config.yaml
num_hidden_layers: 8
hidden_size: 256
n_experts: 64
experts_per_token: 2
d_expert: 256
d_shared_expert: 0
hidden_act: "xielu"
moe_layers: [0, 2, 4, 6]
router_score: "sigmoid"
normalize_top_k: false
routed_scale: 1.0
balance_loss: 0.00964
balance_bias: false
init_std_router: 0.0194
lr_router: 0.000491
vocab_size: 8450
norm: "rmsnorm"
norm_eps: 1e-06
tie_word_embeddings: false
optimizer: "soap_variant"
learning_rate: 0.00817
batch_tokens: [65536, 131072, 262144]
max_seq_len: 1024
train_tokens: 762400000
max_steps: 5143
dataset: "wikipedia_en"
Below are experts of layer 4 (counted from 0) of a mixture-of-experts language model. Rows are named router (the router's row for the expert), up (a neuron's input weights, with its number) and show model dimensions 0-255. Each number is 50 + 12 x the weight over its row's rms, rounded and kept within 0 to 99.
After each expert's rows: a language model's description of what the expert responds to; "mostly gets" lists some tokens that are sent to it at least half of the time. This comes from a sample of Wikipedia text that the model never trained on.

# expert 47
router:51 51 47 65 59 57 62 45 60 33 55 35 37 68 55 42 47 54 48 62 54 49 52 50 55 48 44 42 58 30 72 62 42 23 58 38 59 46 60 50 47 63 62 39 53 42 40 73 37 53 52 48 43 29 65 49 50 56 41 62 34 47 48 53 65 64 22 51 46 40 69 40 49 49 58 47 38 36 50 51 45 57 60 30 39 67 56 41 62 58 23 60 33 36 74 59 44 47 44 46 67 37 37 34 18 60 47 32 27 54 57 49 31 57 57 45 39 35 50 63 41 55 57 35 40 60 47 40 54 43 56 68 37 67 59 52 36 55 65 69 46 54 50 49 43 60 45 71 57 44 52 45 37 45 58 66 43 43 50 58 51 40 55 38 44 44 43 52 32 39 57 23 47 43 86 54 56 50 62 57 23 56 77 42 47 40 50 53 41 36 40 72 45 44 41 58 56 56 70 48 56 65 59 37 53 38 76 36 59 42 29 46 59 20 49 47 59 49 29 54 49 50 37 46 67 42 26 61 65 55 42 39 66 49 46 63 40 41 53 61 54 65 46 22 47 44 60 43 70 28 83 50 54 72 57 59
up0:44 61 28 37 47 58 36 61 50 63 51 28 41 51 51 29 37 43 43 60 42 50 48 51 65 46 39 50 50 58 41 41 38 68 61 34 47 34 81 55 45 51 39 58 62 68 31 51 33 46 26 75 76 50 42 67 35 48 47 50 55 61 35 66 50 50 37 45 50 57 59 31 54 48 49 41 39 34 61 35 14 42 47 66 51 43 63 51 65 35 41 53 70 58 52 61 51 44 56 51 43 58 46 27 34 57 55 52 41 23 67 42 46 60 45 74 55 55 51 53 39 57 72 47 66 55 38 59 55 57 76 49 44 46 39 27 47 26 44 43 37 28 34 67 36 54 66 53 53 57 63 57 44 77 59 35 56 47 49 43 72 43 56 38 53 60 46 49 34 42 43 44 62 58 34 58 59 34 32 56 71 40 49 47 32 40 28 41 48 46 60 41 56 55 41 32 42 58 53 42 59 47 37 49 47 24 67 34 44 65 34 48 44 71 41 75 19 57 43 51 40 50 57 63 48 45 59 36 75 55 44 52 62 51 58 39 69 34 53 43 33 65 38 45 48 57 49 45 49 48 52 58 53 73 63 37
up1:40 55 54 62 55 45 71 56 59 48 37 63 57 68 29 50 48 52 56 52 37 58 16 53 49 54 68 40 46 53 39 28 35 33 32 39 55 51 37 31 65 49 38 42 51 74 51 50 43 68 56 60 65 48 70 61 71 43 56 53 56 45 47 33 48 36 64 60 27 40 44 36 32 39 55 58 73 57 67 54 41 51 40 56 58 39 47 67 38 57 45 58 51 53 51 45 37 32 29 26 49 60 35 54 47 60 68 40 49 61 45 41 57 32 52 51 27 73 46 56 62 59 51 61 25 50 22 64 54 39 31 44 35 62 49 30 70 42 43 61 58 46 62 37 46 51 63 28 63 47 59 57 65 68 61 34 52 52 45 44 58 52 71 21 47 45 38 34 49 54 37 64 57 50 39 51 36 66 58 52 64 41 49 55 73 51 45 60 53 52 62 62 74 45 33 47 49 41 41 42 44 42 71 27 49 41 60 45 56 57 48 44 69 46 47 47 33 80 50 41 32 44 59 59 64 78 59 51 60 56 31 32 45 53 49 30 65 41 49 80 44 53 52 58 47 42 52 39 44 45 61 53 30 58 61 45
up2:52 60 55 59 42 38 56 57 60 63 43 62 55 45 47 63 40 31 44 40 46 59 52 66 51 49 45 40 63 50 62 45 47 53 80 58 36 51 53 63 33 58 62 70 46 48 68 79 53 55 35 27 67 40 54 65 74 70 60 57 52 51 43 39 52 42 47 50 52 46 61 38 62 63 42 50 31 51 30 42 50 57 61 66 47 43 43 51 31 67 56 39 52 26 50 58 58 52 55 50 28 63 65 44 54 73 41 39 63 47 47 69 49 34 49 29 45 52 49 49 50 46 53 66 47 51 76 54 42 54 68 53 54 37 50 26 62 67 44 39 49 70 26 53 50 49 43 46 39 53 39 72 63 53 47 65 29 70 63 62 34 51 58 46 19 59 41 47 41 41 77 64 37 22 61 56 44 39 41 49 53 48 47 57 57 57 72 57 44 50 41 46 56 46 50 55 46 64 73 45 52 55 33 62 43 36 23 40 56 81 39 78 50 35 27 58 52 49 52 53 41 47 40 33 49 48 52 72 36 45 47 77 46 44 35 45 48 72 62 43 40 54 33 45 40 48 41 77 40 50 61 26 48 32 67 52
Description: Prepositions, mostly of and in, plus at, on, during, within, linking nouns to places or groups, as in mayor of, Battle of.
mostly gets: " during", " at", " in", " within", "In", " During"

# expert 51
router:60 45 52 42 41 64 53 41 46 38 39 43 59 55 47 27 55 57 31 58 48 48 51 46 35 52 41 56 39 55 79 58 49 45 46 54 36 48 61 31 54 45 47 47 41 35 37 59 60 27 60 42 33 55 50 59 67 55 64 62 43 46 66 41 68 70 45 38 74 54 52 69 41 38 50 34 25 51 34 29 49 56 58 45 54 42 60 36 23 49 53 65 53 24 57 76 37 42 58 45 63 42 47 48 37 46 53 30 59 55 48 59 66 37 47 60 34 61 50 66 67 62 54 29 39 49 51 41 66 41 59 54 32 55 45 37 38 60 62 57 41 41 60 53 49 53 46 70 60 50 67 27 53 71 79 76 41 34 50 49 41 40 50 28 42 71 36 39 51 46 27 36 46 33 81 53 47 31 37 62 50 43 58 41 37 69 54 60 30 52 70 45 44 70 55 71 51 66 68 35 54 66 36 52 69 63 53 31 66 28 40 48 38 36 50 56 48 47 45 33 47 44 44 38 63 45 58 42 58 56 55 41 59 48 47 35 52 58 49 52 71 66 43 45 72 56 40 39 49 46 57 45 70 65 71 48
up0:29 60 60 42 34 61 42 53 54 28 43 38 38 64 54 41 68 57 39 36 35 28 55 74 55 32 42 64 67 50 53 52 33 39 37 39 50 41 56 55 31 63 81 37 41 37 57 41 46 65 27 38 76 57 59 46 53 43 43 55 74 48 37 54 64 43 34 46 57 49 47 31 44 58 41 41 45 54 46 70 56 47 48 49 51 43 36 55 58 58 45 50 48 52 33 49 61 40 54 50 47 42 57 67 38 32 55 46 28 40 50 28 78 52 30 51 38 62 37 56 40 62 79 62 40 51 45 56 64 52 60 41 50 46 52 37 44 54 59 61 44 55 53 54 32 68 46 53 64 28 48 52 56 37 64 60 62 50 74 56 60 58 39 47 40 41 47 45 47 43 23 74 76 57 46 45 39 26 29 54 56 72 39 61 39 54 47 45 45 49 57 47 57 54 56 42 57 62 60 38 62 58 37 59 44 38 51 63 61 34 44 27 54 41 58 41 59 64 39 39 32 84 40 72 51 81 41 74 35 40 63 55 50 56 61 64 48 75 49 48 51 47 28 37 54 70 43 38 59 46 36 47 56 31 48 49
up1:46 43 25 42 74 56 53 42 48 43 34 67 51 37 53 53 40 47 49 40 66 09 40 61 41 57 45 41 45 62 40 53 30 68 58 76 60 54 36 29 56 48 44 50 62 56 44 55 40 47 43 53 42 57 57 46 57 40 52 42 50 53 60 48 43 35 45 50 35 47 56 57 73 60 56 62 47 43 28 71 52 42 48 44 39 37 74 54 65 45 59 48 56 60 75 56 56 50 59 57 57 45 46 57 63 49 29 69 64 37 43 41 38 55 56 49 43 54 57 64 51 38 46 46 05 48 42 51 40 59 60 60 65 46 35 53 71 50 25 45 65 51 47 60 40 71 21 49 42 41 61 65 29 64 63 66 47 32 37 74 43 47 68 41 36 52 46 68 61 45 60 53 54 20 50 48 47 40 46 72 62 50 47 64 57 77 54 51 56 59 39 63 58 60 53 63 24 64 36 48 49 35 45 60 67 47 63 54 39 40 56 40 36 52 43 35 17 54 48 55 47 44 35 54 54 42 42 43 55 64 43 50 77 49 47 50 48 62 48 51 63 58 69 54 28 52 68 48 63 49 58 62 39 67 30 33
up2:62 52 29 58 25 33 48 46 43 71 28 28 41 41 58 33 50 58 51 66 64 73 61 59 61 40 36 57 67 41 52 46 53 45 50 32 36 57 53 16 54 40 40 57 57 43 59 67 53 64 54 51 55 55 58 62 43 49 55 45 57 44 33 46 53 53 47 42 53 65 11 79 62 66 49 47 24 37 58 50 64 38 63 58 52 56 51 64 53 41 69 62 64 55 38 37 37 49 68 47 46 50 43 46 45 49 54 65 37 64 49 36 52 53 53 36 64 65 60 53 76 40 58 48 44 50 35 55 58 60 52 55 44 39 29 53 32 55 57 65 79 46 59 49 36 72 47 51 36 58 60 39 57 55 24 37 59 53 32 33 35 42 63 40 44 49 29 38 58 54 49 34 47 59 49 44 48 59 69 40 46 54 38 55 54 47 34 45 66 50 31 57 71 33 56 43 39 57 53 47 69 45 41 35 53 39 44 54 49 62 64 16 53 49 68 45 43 52 40 81 48 49 50 51 63 38 46 59 75 60 42 34 47 69 44 40 35 52 51 30 42 43 47 32 58 54 50 17 51 56 34 41 33 65 63 43
Description: Hyphens, bullets and pipes starting a new line in infoboxes, lists and tables, e.g. -Website:, -Born:, • Total, See also items.
mostly gets: " •", "-", "|", " installed"

# expert 9
router:43 28 62 50 41 75 66 49 69 48 49 33 45 60 39 38 44 33 50 63 36 58 53 51 41 41 43 43 38 48 74 61 34 40 55 45 48 19 37 41 50 60 50 45 62 50 51 66 69 49 66 68 41 40 53 48 53 33 46 70 32 55 59 27 66 41 49 47 51 41 41 49 42 46 56 55 47 37 61 44 38 84 60 45 47 50 62 58 52 55 40 48 46 45 68 53 17 41 40 55 76 64 49 51 28 34 31 25 41 24 60 40 53 44 34 47 55 42 43 72 34 68 57 45 53 53 43 57 70 40 38 61 50 43 50 18 56 47 49 47 51 45 57 39 48 57 46 50 51 40 54 55 53 55 53 51 52 58 47 63 46 49 70 41 46 50 39 71 48 29 47 59 50 36 66 71 69 55 56 69 42 42 65 49 42 58 39 55 49 44 43 58 28 68 51 58 50 64 57 34 38 66 71 39 64 50 36 47 74 47 31 71 57 41 96 47 59 42 42 44 49 53 48 28 56 50 35 72 50 66 56 43 70 48 32 47 74 39 47 38 49 50 55 36 54 54 52 43 57 27 49 55 64 60 58 58
up1:39 54 42 61 50 51 37 29 50 45 47 60 47 56 48 44 38 41 35 58 59 43 44 44 44 37 40 42 68 46 50 49 21 33 59 63 54 51 57 55 70 43 40 35 40 50 60 55 46 70 26 63 49 50 42 45 53 66 63 81 38 52 57 54 48 48 54 57 26 66 87 55 64 70 52 23 48 67 45 43 54 44 33 53 48 40 42 49 34 46 66 39 39 63 59 40 21 38 52 44 56 58 35 41 58 38 50 65 40 38 62 58 68 56 38 68 40 45 52 58 51 52 48 51 51 47 64 47 52 50 48 59 77 55 72 53 65 59 51 59 53 67 44 56 15 51 65 29 42 59 44 42 51 44 57 71 46 59 37 57 55 57 46 29 48 25 66 41 24 49 73 60 54 39 57 53 55 60 62 57 63 55 74 48 49 48 58 65 29 56 72 38 45 55 50 46 46 66 54 58 38 61 41 75 46 61 57 30 57 73 54 47 38 74 62 44 46 37 58 41 76 48 50 44 45 53 46 44 48 61 69 66 62 58 36 33 52 23 66 62 44 69 27 53 42 49 47 60 59 40 50 64 33 39 34 52
up2:44 18 75 52 44 35 52 68 55 37 46 35 58 39 49 50 32 60 65 47 48 29 54 44 52 34 63 62 41 40 30 59 50 53 49 55 66 45 41 37 61 26 53 46 59 39 49 66 48 36 49 47 56 39 44 33 54 56 72 29 49 44 63 37 28 60 56 38 66 44 55 50 34 28 62 58 55 52 45 41 61 50 42 50 48 61 46 59 61 33 40 40 71 73 18 50 48 56 66 39 54 37 46 61 57 60 44 73 56 37 53 71 55 49 44 24 22 48 50 48 65 37 44 51 44 54 51 52 61 68 47 79 24 72 59 31 48 37 58 54 61 68 33 44 39 38 46 62 62 33 65 44 50 51 52 29 47 68 45 36 49 61 46 65 54 54 32 58 56 70 37 43 64 65 46 21 68 67 47 43 57 47 56 56 42 51 49 48 43 39 43 35 63 54 57 49 57 52 48 53 39 31 54 17 52 46 41 45 38 52 55 44 43 60 72 23 51 49 48 49 50 38 67 68 56 57 35 53 58 27 55 71 37 54 78 45 53 36 45 45 57 56 41 57 62 58 39 53 53 47 51 47 54 69 57 32
up3:55 32 36 47 51 65 41 55 57 32 47 80 53 46 37 64 36 49 52 61 71 54 48 53 62 60 36 62 48 38 41 62 54 36 43 75 41 43 41 31 66 49 52 53 43 57 52 47 45 49 34 43 55 44 32 51 54 22 32 58 71 63 37 52 29 60 62 40 73 50 48 52 59 59 58 47 57 42 47 51 46 45 38 47 83 52 35 47 42 46 50 42 64 49 54 64 48 66 32 56 47 50 29 45 47 49 53 64 48 52 69 53 43 59 24 48 50 45 31 55 60 48 60 60 48 55 63 50 25 51 32 60 53 58 41 59 64 48 68 65 47 60 31 26 70 52 61 48 45 35 40 59 41 44 45 54 56 38 48 60 24 47 44 65 40 59 59 43 38 49 36 66 52 61 51 30 52 30 42 45 57 51 52 35 52 93 68 49 58 59 39 62 32 40 34 58 56 67 73 58 46 48 39 35 39 49 46 55 41 44 43 19 34 42 43 67 45 51 42 32 62 47 48 34 64 19 37 50 62 62 44 80 45 65 47 43 63 65 40 51 55 60 49 29 63 50 49 51 30 51 52 44 38 53 58 84
Description: Nouns for roles, offices and relations after the, a or his, often followed by of: member, President, son, Commander-in-Chief.
mostly gets: " member", " father", " President", " Minister", " director", " politician"

# expert 40
router:40 34 49 61 47 51 45 34 70 57 65 40 33 62 52 37 40 32 48 59 78 48 46 41 68 44 28 49 38 44 57 63 51 38 47 47 50 34 35 48 46 45 49 51 55 73 53 70 46 43 77 59 35 41 63 34 47 50 44 72 60 47 51 37 72 51 27 29 68 40 46 45 44 47 47 59 31 47 53 50 31 70 60 34 48 39 57 48 51 56 52 49 55 39 68 50 36 51 48 54 81 60 36 49 54 36 59 38 24 37 39 45 39 47 59 71 46 37 46 93 48 59 51 48 47 34 47 58 71 50 58 56 59 58 54 40 45 62 67 58 45 44 60 63 60 55 50 58 48 32 64 54 59 63 64 71 57 58 65 67 28 47 60 35 48 55 46 86 35 38 47 45 70 47 64 41 60 45 58 62 47 56 55 68 55 41 57 44 23 28 45 39 46 46 42 67 53 68 55 31 44 65 55 46 56 51 70 33 54 56 51 52 50 34 61 33 53 65 44 54 40 42 39 57 48 41 51 70 62 57 36 32 53 55 59 35 68 29 50 59 53 63 53 40 58 57 40 36 64 37 70 66 70 56 41 62
up0:62 49 60 55 56 76 55 48 40 26 45 45 37 49 52 35 55 49 41 53 48 47 47 55 25 69 41 36 64 72 50 74 36 46 46 36 64 44 41 43 40 38 51 44 67 16 53 56 42 48 47 50 59 52 38 58 51 65 51 63 69 52 63 33 30 33 60 36 43 50 66 58 39 44 56 41 51 48 43 56 53 48 67 50 53 64 54 51 52 56 28 63 55 44 52 57 50 50 39 52 46 32 48 60 47 21 49 56 29 37 53 63 29 35 50 62 42 36 45 58 42 47 46 31 11 45 54 55 41 36 68 50 47 50 39 53 44 60 43 44 58 48 66 47 60 55 53 33 28 55 22 63 51 56 50 54 35 48 56 55 56 52 33 36 40 61 47 44 44 33 52 42 44 28 54 43 41 49 38 52 58 47 43 55 54 41 32 46 27 43 33 51 44 46 32 68 45 29 50 54 48 28 66 51 55 43 39 33 57 23 60 53 41 71 30 63 44 79 68 53 46 31 24 46 48 56 44 55 48 38 39 31 52 54 32 55 59 37 45 45 24 66 62 34 66 56 57 33 64 49 62 51 82 26 56 28
up1:70 32 44 54 66 47 46 44 37 48 48 54 45 40 44 44 47 42 74 41 31 32 28 44 53 51 44 35 70 43 44 44 67 51 65 45 52 70 59 49 55 58 55 50 48 41 76 42 58 35 61 45 45 78 66 70 49 64 35 30 65 62 49 69 60 57 65 56 56 24 60 28 59 66 58 65 44 52 67 70 62 59 60 32 63 35 56 60 52 40 58 47 60 45 34 49 59 31 53 60 48 32 52 63 52 58 57 38 53 31 43 58 56 76 31 47 29 26 49 48 59 62 45 57 49 60 49 60 64 67 31 59 40 49 71 22 68 44 51 63 51 45 47 59 67 36 20 46 60 51 47 32 40 36 46 45 32 57 45 27 39 64 49 44 63 39 65 61 42 44 53 41 44 41 36 40 64 43 50 55 41 41 66 51 51 40 67 57 36 51 64 50 27 56 58 54 64 52 42 58 60 48 55 46 60 53 70 58 50 48 41 39 56 51 66 33 36 60 50 62 52 79 55 57 40 34 34 51 43 46 78 45 30 48 55 62 64 43 32 63 51 65 43 63 57 29 40 32 35 39 37 62 56 46 53 50
up2:40 60 48 49 60 40 45 48 52 63 34 70 62 38 44 52 53 52 38 67 66 66 50 53 37 55 58 80 50 48 48 18 62 60 63 61 57 29 73 38 53 39 46 49 64 71 53 18 33 46 32 31 57 65 55 49 55 62 64 62 56 61 60 43 29 40 41 67 45 53 72 56 66 40 56 39 74 60 37 50 63 41 62 62 62 48 66 56 73 44 51 40 56 44 40 35 40 59 44 50 37 38 50 38 53 67 56 59 56 47 58 23 57 32 33 55 50 68 50 53 46 72 51 38 54 47 58 29 51 45 50 51 45 24 52 33 46 74 74 47 68 37 56 40 33 54 70 56 43 45 49 49 60 24 25 44 41 63 55 54 70 65 46 51 60 50 57 36 56 37 33 49 53 41 46 53 43 53 52 41 44 45 46 50 14 74 51 77 46 68 46 31 58 35 58 48 55 50 53 31 39 47 34 39 28 54 61 48 56 51 62 51 52 49 38 36 48 39 60 46 41 64 53 56 43 57 48 57 50 26 46 55 38 54 70 46 42 51 49 54 41 51 56 39 14 47 70 50 71 58 46 45 39 42 51 66
Description: Nouns of direction, location and buildings after the or a, such as north, south, side, area, building, Street.
mostly gets: " north", " south", " building", " Center", " right", " area"

# expert 43
router:74 55 32 74 45 53 66 50 49 44 63 44 48 68 54 30 47 44 45 64 36 45 68 50 52 61 59 54 64 31 52 59 41 38 66 71 41 57 56 62 70 52 56 45 51 53 55 54 37 36 72 62 44 44 35 51 60 50 57 70 56 51 34 42 73 57 37 39 67 54 44 59 47 41 63 55 41 57 70 30 40 64 51 36 52 50 49 24 37 50 24 46 52 39 58 54 39 55 48 56 62 37 49 50 39 50 37 46 50 40 28 59 66 32 32 42 57 46 43 73 54 54 49 35 46 43 37 36 76 30 70 53 50 60 52 28 58 51 64 71 47 51 51 41 51 57 43 60 63 23 37 41 58 78 56 82 41 49 45 41 33 63 61 32 64 57 45 55 30 47 39 43 54 57 59 65 71 30 69 71 52 46 53 29 60 39 47 55 39 63 38 59 29 57 56 56 41 51 63 55 52 49 52 20 64 35 76 43 44 38 45 41 57 33 74 39 53 34 41 46 51 61 50 32 65 41 33 61 50 49 49 34 63 56 39 55 53 51 63 35 47 68 53 46 66 65 46 33 51 35 66 66 59 50 48 51
up0:38 43 64 34 59 36 52 66 38 45 45 56 56 56 61 27 45 62 56 40 52 44 43 47 53 37 57 58 46 70 65 29 41 39 25 41 52 47 36 59 51 57 23 47 27 44 53 48 43 56 51 40 50 70 53 25 51 53 64 52 48 41 39 42 42 41 52 67 24 26 55 47 45 23 35 55 68 29 50 34 25 52 60 51 64 57 72 52 52 35 50 45 52 45 42 54 52 49 57 49 57 49 44 39 48 59 56 64 56 58 73 62 68 59 59 61 41 25 62 69 55 44 52 42 52 44 60 58 56 60 34 33 52 32 46 21 58 31 56 51 37 58 36 37 41 50 48 44 43 71 46 37 65 42 51 61 44 45 34 52 32 50 56 26 64 57 49 33 40 68 50 60 54 48 54 44 45 24 37 48 58 50 83 26 13 54 36 42 44 49 61 58 54 68 66 64 34 26 71 39 55 51 48 49 59 47 39 51 19 34 45 64 54 58 34 37 38 61 59 57 42 51 50 52 52 55 51 51 33 57 53 45 48 50 45 49 27 25 48 44 69 53 64 44 32 50 58 35 38 49 60 33 30 48 45 38
up1:47 38 36 45 50 39 51 64 61 59 61 50 59 58 54 67 62 57 58 43 56 57 61 55 38 58 53 32 55 55 40 37 42 33 74 63 37 52 57 47 60 61 45 68 58 60 44 59 52 43 56 71 48 52 53 60 64 63 58 44 47 32 56 55 64 58 46 52 35 68 45 43 58 52 45 48 44 63 72 38 73 52 67 59 56 62 47 50 53 69 37 61 37 49 28 39 45 60 67 47 49 58 34 66 44 52 69 48 44 61 78 49 66 49 53 69 54 39 43 32 66 37 58 67 48 59 36 36 29 43 32 47 46 41 43 53 76 56 67 60 36 64 26 69 50 38 41 65 56 50 60 65 47 62 47 69 44 34 59 52 38 62 44 43 70 59 45 34 51 61 51 69 70 79 47 48 54 35 72 61 57 37 45 52 47 60 63 58 58 42 54 39 40 61 45 63 53 46 60 42 65 48 46 71 40 56 62 58 70 66 39 64 58 55 67 72 46 51 59 67 68 51 48 44 80 50 47 63 47 30 29 46 38 28 42 44 39 30 38 44 47 45 74 42 67 43 18 33 28 29 70 45 44 37 50 43
up2:33 56 53 61 19 50 33 62 50 54 41 51 42 52 57 41 56 45 52 58 62 45 51 85 55 36 28 48 56 61 42 29 47 49 57 59 59 28 64 40 48 44 47 52 43 52 32 50 64 74 66 61 38 52 53 48 54 64 69 32 28 66 56 57 41 48 35 52 35 46 28 51 52 53 54 40 46 29 42 40 49 40 45 45 57 33 44 51 50 55 49 42 45 66 62 60 28 74 57 44 55 51 51 34 52 59 63 44 81 72 26 61 56 55 42 43 59 43 45 57 47 33 60 47 62 44 43 52 36 65 53 46 56 51 45 42 53 36 44 74 48 28 39 37 60 54 58 46 59 39 53 43 37 38 58 46 81 38 83 64 56 37 45 32 67 56 46 56 45 30 63 35 35 34 63 37 60 45 37 65 52 62 67 64 42 49 33 49 54 44 49 51 36 78 25 43 48 42 38 54 37 66 56 62 47 22 45 57 40 50 44 58 42 49 53 48 53 50 39 39 50 57 50 42 52 45 38 60 55 35 32 61 22 51 58 38 56 48 40 60 63 64 48 55 18 26 58 26 54 45 55 40 57 32 51 75
Description: Hyphens and en dashes inside dates, score ranges and compounds, such as 2014-04-05, state-acclaimed and sequence-specific, plus hyphen-letter pieces like -s and -c.
mostly gets: "-s", "-c", "-S", "-p", "-f", "-d"

# expert 6
router:59 30 40 36 57 39 49 46 76 35 47 42 51 72 56 26 57 40 27 48 65 48 38 56 53 58 48 51 49 50 82 62 40 52 59 32 26 49 30 54 84 55 48 64 60 47 48 66 52 45 67 41 48 56 49 43 70 36 41 62 53 61 44 49 48 48 40 36 57 41 43 45 32 54 54 58 33 37 46 49 58 58 83 46 57 54 46 54 53 47 51 57 40 41 64 54 46 61 45 63 60 22 44 37 36 29 34 42 60 37 30 56 44 53 59 46 44 33 65 67 48 74 48 34 25 43 40 45 74 31 63 60 61 47 67 42 44 52 68 33 30 42 44 49 52 73 43 65 53 22 46 50 46 47 52 52 45 34 62 46 55 52 40 45 70 46 42 54 27 30 55 35 58 47 43 72 49 45 68 68 34 44 54 36 49 62 55 61 43 44 43 56 48 38 57 57 44 58 58 53 33 44 47 48 71 59 65 35 52 42 66 39 43 40 53 61 54 60 46 29 47 70 30 22 51 36 49 54 56 52 47 39 68 36 55 52 38 41 62 30 59 45 69 49 45 42 44 30 50 45 63 53 78 39 34 48
up0:63 52 40 62 51 32 42 72 68 54 61 43 44 47 52 39 70 24 46 58 52 50 18 51 49 73 38 34 48 40 45 39 30 56 56 69 33 48 49 47 53 40 57 54 52 55 46 55 59 49 63 33 45 66 21 35 54 54 52 70 57 44 43 51 56 62 35 60 57 67 53 65 54 51 61 58 36 69 58 46 42 63 45 40 51 67 46 56 46 54 59 56 71 26 48 47 55 52 47 56 62 74 67 38 42 60 34 40 38 44 64 50 47 66 40 46 46 30 50 21 49 33 46 41 81 38 37 62 26 58 65 45 51 50 54 39 43 43 42 50 28 55 59 49 56 40 64 43 40 65 75 33 28 55 38 52 38 46 52 38 48 25 61 46 57 54 40 42 45 63 53 52 54 43 57 52 48 62 44 71 55 54 50 68 40 08 49 33 38 47 54 44 60 60 70 42 57 60 64 54 42 57 66 31 65 31 58 38 63 74 38 52 64 38 56 55 51 57 51 45 41 65 49 41 70 45 44 30 47 41 54 44 38 56 30 40 40 47 61 52 36 54 74 63 44 70 59 56 43 62 71 40 46 68 36 33
up1:73 43 47 31 54 58 71 35 44 51 49 53 34 23 30 52 40 34 52 52 67 46 69 25 51 50 50 39 47 47 48 60 56 35 39 57 50 39 50 56 50 53 58 47 23 55 33 49 53 56 61 49 52 48 34 47 45 60 54 50 27 68 56 59 35 61 48 53 57 36 34 54 41 80 59 47 71 73 46 56 39 62 48 52 41 44 47 39 44 44 34 49 44 54 45 52 71 54 36 48 61 46 60 52 17 41 35 57 33 55 62 67 61 50 53 44 43 29 60 38 62 50 56 38 54 42 61 31 47 55 69 45 59 42 37 39 54 40 39 65 25 64 39 65 49 71 48 40 70 34 45 36 48 44 57 48 51 60 47 55 77 43 50 39 55 35 49 54 15 22 48 73 41 65 32 63 28 52 40 68 46 59 47 28 36 43 41 33 45 43 53 70 49 48 58 44 49 42 38 36 61 48 54 47 65 73 38 48 63 62 45 44 94 54 35 56 46 53 49 54 36 42 61 62 47 67 49 45 62 42 58 38 65 36 58 33 62 37 53 71 81 43 50 42 59 41 54 48 45 57 49 57 47 46 40 56
up2:57 46 51 61 43 57 66 38 52 67 31 86 57 66 75 46 23 54 58 63 61 52 43 40 51 40 48 59 58 67 40 33 42 37 44 45 68 55 58 40 60 56 34 39 39 41 47 53 38 68 69 71 55 57 51 55 71 45 41 64 41 36 45 63 30 50 62 41 55 40 44 65 58 75 43 49 53 47 69 63 43 41 41 43 38 45 53 56 43 41 30 43 50 60 31 45 46 55 40 58 45 46 50 68 50 53 47 83 52 43 45 52 69 65 45 47 43 54 27 73 43 44 44 56 54 63 36 47 58 34 39 52 51 66 27 71 35 59 38 48 53 75 69 52 32 48 42 44 33 61 36 56 53 43 65 54 60 47 36 37 49 42 49 28 48 59 56 59 62 59 39 70 58 49 51 53 49 32 62 46 54 57 31 34 49 62 63 25 26 42 31 58 29 71 63 65 48 60 66 59 57 60 47 35 38 57 54 68 38 60 47 49 52 58 34 57 51 39 33 45 59 54 57 50 62 60 46 50 52 54 51 27 47 73 53 71 16 44 55 55 65 47 64 32 32 67 51 47 60 35 58 57 66 36 36 63
Description: Day numbers in dates, score digits and US state names, plus sentence-initial "However" and "respectively"; e.g. June 30, 4–6, California.
mostly gets: " However", " California", " Angeles", " however", " Ontario", " Pennsylvania"